python train.py --n_layer=11 --balance_loss=0.0117 --lr_router=0.000556 --norm="rmsnorm" --init_std_qkv=0.0568 --lr_mult_up=1.36 --beta1=0.95
Below are experts of layer 7 (counted from 0) of a mixture-of-experts language model. Rows are named gate (a neuron's input weights, with its number), up (a neuron's input weights, with its number) and show model dimensions 0-127. Each number is 500 + 40 x the weight over its row's rms, rounded and kept within 0 to 999. Numbers have three digits each.
Before each expert's rows: a language model's description of what the expert responds to. This comes from a sample of Wikipedia text that the model never trained on.

# expert 13
Description: Decimal points, colons, slashes, plus/minus and degree signs inside numbers in sports and statistics tables, like 10.52, 3:36, 6/10.
gate0:470510423550540572562486467525483446527515516506484550592525466492533549528471562461491420520480490486480434509446475475522483455511530511544474494483557495466494386535525523559502519535479486503548448461520497499484543518474580456555456504515488578502528513580509473513507449440465497461516496377503527552546529450461571509519462507541428519512565432479494557503492475493518459504446
up0:478480526494491503532465474530501577572495505450566484521537461437490482483447531496588484580552509562496425540491574535479467480433481560490533495525435457441498551423523559497497543544516541612486518456553464529455475440567448513520567525496483465487501500500453524430522482487516477450469458468535484483518522479542508540472485516430489497504527510404556511525489497565466473533561
gate1:499450508511528508543449533475495397499543497532465481525525505550556489541545516495507512496519513481473474561506513494459560483510552523431454452458537535450424511559492461501475557520556484533508522515415482513567482479558377495487521490500476517473582498510571555451528484499492460481520451539460589548444510507446473570478506510583566542473480497517502380509507511499493538462450
up1:556433465551486518548502489479416476442560503490453551518451499510482461524500458481506464440524427504490510481515497507499507517510452440522511434553501429520536410479467476517561545472455463511498481511410487484564487502542570535507455525544462543502512486455538480503515569490491554547522493465485474553514540503575557516429593514491488449454506549516483434490605550521502523412529
gate2:549464536511490529444457512512421445483490486512458530484530442487494515501486461508557495562479479541479498472499562474481550535477522510514588515471485472557466478454544483474379568493476537488476531492529447482446501582533481506508511488548565539436546439495378448459538482483491519550520519476558548466502478568466504522414500432469548419499512558508524453467425481498491543497477
up2:462514456502501518426505496461440509512468561419467541528512412476494506518449456572601491515465546519500504549519467585500491434500514574491549477537522539492431430456518488534464510482472566525460457495502457500471514550543496538529523548496485488424613467520580481503507525515548509566494504479450549463500530444523487471429535453526490502514480453453472537412541523438500503493533
gate3:474508445472458511517517481504453442536454552508519477516497521522518497498559531488480520530515419452533452541532511477522546589518440450453497480465503540497513480564499500589463604453539523533525448553580507425507543538523475537583493571446486558503563468517490518432479505448490513483544522474526562468495480487527514509501529494533442482461458564560557516414406512498550497517555
up3:553509497469498478550467503547484450507491546463511476480530512442532552517482510454488506458596577548502525453488487436462529520498471478565497488519541454521486497526613481430481508515497441484442528531533618475507587505496486488535503425534527543474505534449539511525552481499502500436498537555493526497502495491502554455476477467498557508499390512496568649499499505520469544475540
gate4:509543454518525481507457466441541521497439492527452504504500514509506479539425524585497480457465474521448591501500479500457499477580555468516447430508432521459542554497476478460496513505516530535471487544499500489422521509465539490505501510510496488583442523448566485499469428516567502497561583576522510438481508566578498578561519385509526509523470470493561509485510474473557453466453
up4:495460511501423493443515488565474481483505430387456483549501534485491510559501519517491444500416489491489493515491529416456466423443497462498491514554524420583537512498483493462531523386534568395461538534553513469536539465537438520492516505429563509500541548527536512514438526522515526422527497504547541527465500474543448450440450464485487509484489495488537455527500491537468512483476
gate5:504514465548519499539440509447493525487503540489554503469542470468563518497540521519492519446504488499437501524582562476543412484438496474416565467547440517488469480551545514504453500534467490543525439534535522485454499507542526453448556473528462535494519526517442550414559437514480503532594538480469475503545439545513513569466460536484493446536440462525437452542523462489445479404530
up5:520461466455526434522542452506491529545537505451539492526495477484569520418586565453511473506474513498514510466570505440536538538552550506469494568495445523536536540463472495470472519459469553561444431440510564443507497536550583511516465516538510457522557504472471530549536452454528492542490456493419592572542483461514504522509541501493492419528448545532496502419466515474462502487551
gate6:495451392532567514543491479433467401517509464491498513481511394451488471552505444452441522551485442432450533504548482451452512460522543543498514510481483505540490416474512466450515518477490539515503521573490456495504455491483475486560516536544479521468478485511559570446573499560465496444507499481449518494504503488437501507499559447540547451443417532443583454522487458484516524483477
up6:482511479530487523480472542521460543483535436483503544494429488505545495539522505480506506485503528558500505465461506553489458590480454555493467474522529512416477525474500498531599569521576556526470524505454568512429488451491505545594492494515397533574491532464521447454492517600549512570462498474544521552492524495483508540498486514532500499560517538565469470541491603547500428537484
gate7:538513445492515495462430522486539459499573460575465460509514507471460500487452505487532548500489523519489553548574487514525535474522537397483525461498509514496506480473453498541469492502503495563522485489553487510447464558546498524538521397441518532526487538478532572452427513536509524528479508456534501460548480465480550532464443538588516483532546486474529457574384364452495503519476
up7:535468457482458599464475478467508447564425570518462528422451458484523518499536466519456545576482540491545512521544499480508523486414460504447507632471509484550480529398485532512505484517491497497440550481480493476472484503501508557481531522516509420409492541518484456501431489513505478495533557559442481494536442501453579534511487512486546569430459494522510476544455529467530513530511

# expert 4
Description: Sentence-final periods before a line break or new sentence, plus word-initial consonant pieces like pl, cl, st, c, l.
gate0:493550491511477502549550494506481408476491432522504478518537558524511426526508534481515507476498432514434467453407504558477535457478533478486466500475478535485489524540495533445454523523471572491468525462410563530523540461529534457493478494509535484454503468512556566575564509568455479549471533510461482542479500443458479520473400469591557471477487454503439485436419474476514532449555
up0:540539530560482591579473506482540495546445511475499501453515473438506433485538585515491515615464429473553506559479518507442585493490528510448558459482513481463520615517515540479469468476527503482513441524504434548440525562488506525537547510577525455526504503452501511499455467545540528500515534507528458543533552477489521488433422555542503479458539497446445517529540538484493498526490
gate1:500524427550516492524522468492475503490492466571527518454540502531441496560484456438463498497512512520528538505435489549493514445507476520438538451572492445538568454458519515506407480453472548476489519543479452519553484572507479456450544530435475533541555553537555543522581600497550481467518516520479548516546510540505494481480404542469456499580498418476464482510465447523562550480491
up1:475537467483532450572541497564444524456509501479506502451473483508491546519514496417466523422499463557507525505501489486499544478501522495543511458556547465557561430439438538484460424495538513458463480563519413541561475517550491455485547524526516459472555541460450583453574532502577533481508445484503433502519455467515477563446466557453479486459508510462509491467469492509512579487589
gate2:531489496463507487524481456479508563551441501487506486513518490521566515525479455458464427551515447487494474517486508491545513480598603540453530511522468515519531456519519462533495493478519492479449490528484485454461550580481455503486469454527477535439516467543534520501437510536533475498484546617516507607465541523544540501563515455581451477486466460545439443497469416480612471458522
up2:537559590449501505520460547511479481513532456443509402527485488520539536495526489485497552525468536475452472530497463514500549461515519463485501444475435475568515539508477547492477534515469502510570509521496490640519442571585570552520474508517500456509464466515426506540446437480487516460466440500459477505497521483443510460465437479595480469447529564522532542511507513465530601490503
gate3:527489453563555483501481478511584472493484530464487532485544462489476585458486486492441537522562517487479476558523552506505541495477460544569584483531435453446475464484522456472523550468428495535531502500516402536503495402475557500514473542492440544515500456568535500491517512553473440479562467560466590546419547500482424508439494524497532485469471517601495490519515528544510491480520
up3:527559430510469459419541545620483491517543437509498497494486545495471476487509525499460450520572492497455538492487390438483532504509535517572501488490463470514492441562471467523573506458505521551500547496435464468476526547485496499556534463556511477472518478464498422538456498461584523492484503448521534464507465572482525511510472489457499532579539572484438592530488494548575526488467
gate4:473533481509487493546513503481499482525542504607449527491473537463518518487518458536533519531562525433536500601521467483410494457476527448448538451497483506423471487455558479540453506511483531507546534545447467500463529476463599517498539407439526425532472550488575489533552531540493451529479475560496581509469557465511555446530493499500561509525450419501496546552514452521520506455512
up4:559495458497442495488525462456445596492502480527528548505453500461458473475502452490528460558480465545508563550489469555553503482537435528501579517482513514490442455495396557487417547544467511518533505568548494532494494488442482421528504510568492530366502492525477495487469473531454560514446490466543495494481496529524465525546507445546451411489558503577515472496482536485501546506535
gate5:469541562461500549467466490482503497519580470495499560573539434449468517561509533552489532536525481488558469564524571563558564475526494443488457465428515502540480601508526487468415465505465518554515544567522551511497527513445482529488485473596502475508534495508605517439533506454529522458522465519482504478424545451475498570465500504521563455519537500509477469518458505506537506456432
up5:528463446442509460505507528451447495562503497513509494489520497528521605459490463532477489498538475469573433506441526481490500450482573512521481430513569500544579434485488435509538521428526539462558529544541480460418550473560492434484511495462464532489428483467526519493577547506493488445525464526450520557482513509522456578484513508583573555483521452501484486515519531492531509556408
gate6:510464537480584534460456481502414482467468456577544520522493495502497571509495457469580475557573473526494433505495474503538520515494529558508489561523511544495518515497512531431519549503475507510487485549593411443427491488488517512432502401475566529519516514504509521481555466520452452486441521518536539518457502480510414514596481453501450454541557474451499451495545469461547567511521
up6:495496504553568467563491494479514567487530453540455511507472467448518406545500536485481449536479488492465551462468506446453516505439455520470522492523448487476519483537512564537535540447503500519536484577531476563484472565543516388479531546461605480528466508465577482517512537460494489479517574428522561499451467459480592582493514467443459516515472455518441531468537533485540449496505
gate7:564525466516507528487512489486517527501556542544505362486531459498539525510507520497457488497515478485481453557454517412513582546527459501513435485498466435489560538562480507480455567529499454501490540548534553521500490478531547422505574554524483555475513513494478511508571533519530451459541515498550500566492499575461474472491477576492463512522599475452403453494515500596528523515515
up7:466553490378501505451468424461485564470453485489480514585546535512450496510515517566496517548540543550497482467503457515560444468545489466525444485454509444548515560481476589457469466424500551506464460483480450475542515495547536557534480556546521495447490483473515489489509439487550470513462547545534460492471520541561537458545475457488507457477578484529461477502483427569490437445545

# expert 28
Description: Digits in geographic coordinates and numeric data, plus taxon names in taxobox lists, e.g. Chordata, Insecta, Eudicots.
gate0:556491444526521469469501441525524470445441490524577511489486517501457502586490498459452560534464563516532498482524502493513467551475491484521574523509505480511444464504471496517480564475518501487482479463468447606442465455515489585538459414557511527465528479444443519496568518526480507511539484429525438573483580529450568518466485550443500538526446462488446550401448490509531535518503
up0:479521518552384438543552490473475487446561534512550505478465457535574577490447544476496462503477411480526500566527522457515486537529498469483525475569507480398512519519516508512401467557526515466526482505462516475464555456542537524526487456493455443509526565528465502529532475547541452513507523503525461491493471479461437585495558508560570534458501480553449441504529576523450505478486
gate1:511515410559496442602543481480464416475510465449507537534453498534462508501406478527554465527520467452535509565454550480495524506494532514525557481516465516456507488473542523430444511447526559488479504538580462521596524582531418485530455492500491506473542523495506512535554511540422540522527527481477512535475462494479508510568550421494421447528494522462508572458462526478517457494516
up1:502569462519470467478479498559502523497586517547484514532497507534509525456505470450487493473514530511529502453471564567553506503510503460535486471453555547461459427455482419569574448504528475531521545511490456495507478495527431574420479504556444492428436544492478530517493453494565521581568509447527532459504532482494441479417444494479580530512460517467451541451485536476567551506548
gate2:502484466555558515563430503560511455531540474503540544524453440512508463427505561507457478511493532479546492550522467473537553510413535484470497470440483418477472492495507437563535490498460479522530492525548397516582410475551481430472576499505499438482522544510525555478434498539472486501482477542486566562490500503503469485513500578514521569519475497476451479499541491450525406540453
up2:541527509512501513451553515467553571499478541543509511480514503505498509476439450498521539508519557495559480556436545581575481512469499503504455540511489556455525553438532481530492461584461448549506502508470437422478511577547492446439518491449448544538503545469468491527458487419505635464562466456493485453509518493537466490474461504499496518486480589524551488512460541491570461544550
gate3:480510539559476486473495520454471515502474443463576464461451544509502542507543462400468525447467521531502521515477491494474581513484505487578532529519535484484525507497536546444500467545467541481463488536517500568473408511456556539582502502554495497478548490545562555481436538505504529454492483478577465402455499543507484443420502535518553507469468483460495514450462424538530456495613
up3:540536420473507463477540503511494545457535453547532518445578485479478566458575439421580500572477443539495492573471442454507530542538521503533580495472451534497520476485534598485558484508489520470469522566535507471439467518442513500468457485463548467458477489464480459484525445514536492521494534499550504507480473472431538572572553521476502429536543512451542515541515562465540458501486
gate4:526488502486456512485521458497488465511524464530525483419526475492471580431441462445517525480551445538504497465461533462534564539548448453452480482535564450488520552446472482506435462578528507509448457531499511500550455549471530464570528541365556491437468434487447468527557512435521473493507532461522433496493557468511498483515582531488520518545540565439466510461502514498491455495551
up4:521493463444508507488545493541513566540535518537472470549463560483483485507473480593497545456469506460443560503475486464484470465501476519519535558556519541487475510482468494503529503513539535523478518493506615469509528548528463589425565464559442522510479556509489561411509505539501456503533595550449471510484586506519467557511488468456465551522550420517512476504528433461513554576565
gate5:425559550561478543454605535517493396574486473560487482516579527514485528498523515531508520544532481488527537545474436511501458546515495444449479558468490537512527518490538455515505527465480508479472487515535472566457462546454446482522515544486546511459551564524504468501455559462455428503640477524509532477455536467490458542472458499493513428548457532524517561523440510502548463499525
up5:569478509502471478486428460524473492453563489558522563437524485582511586490503533445521427540444461462508477453499537496411532544403520423513519458479513488484506483517471434574460557500517458476499484532500478462435521477450471525592528521542495512516526539519491482493536506525436491477573522417551449479489515490460425508517570465521452442523479522449491502530498496510554474568489
gate6:550455489394494493527549413493526499529539475560501519518488484471467455507469472504505485494540383483434498518418518491489596501430429505576554523509457396523535504515538483566497470456480530502491502505497457540516474503470470462488505444492490418435507503547504520503533554467456530418526456485515532541540484451543535463472562431503498460548445533573489507465492498452454486509504
up6:538437512485458488512478455518516487509593518563464557489401493379487447504564529604494506571499516488493506497475470485488592509493455482460537507556484509503529448517471520460491508515515603514516507557454443521475506487482539485493473456500493427537522510567581515463489503535509488507478507468569445414507514472540465490467554510512466449561442497464575457506469517522471437458506
gate7:467453493441498486498456489469474445475526513503526546539504478472511437430444542527495519605523486481541513487417491544521477472503538549508477523531530534510562525529540493458448515431577522509422576501521559512532456507522516460517535536464512478474551541533495559487535531421508507482522517503577556612461610561448490553541475483563522472496481525474436450504534456470483469485540
up7:591515521594533520520532533507520459520495474473500516527437533568578492493432466506451555545440501565493521538480475453494490466508483499386476487461552472497524494495508434529514500462529545525487608473510531481513468484508514552473523496523497564490548532573549443482576533570498440490447480480544526486485540588491486489487488481501497460472475594537519558486500562518474439469582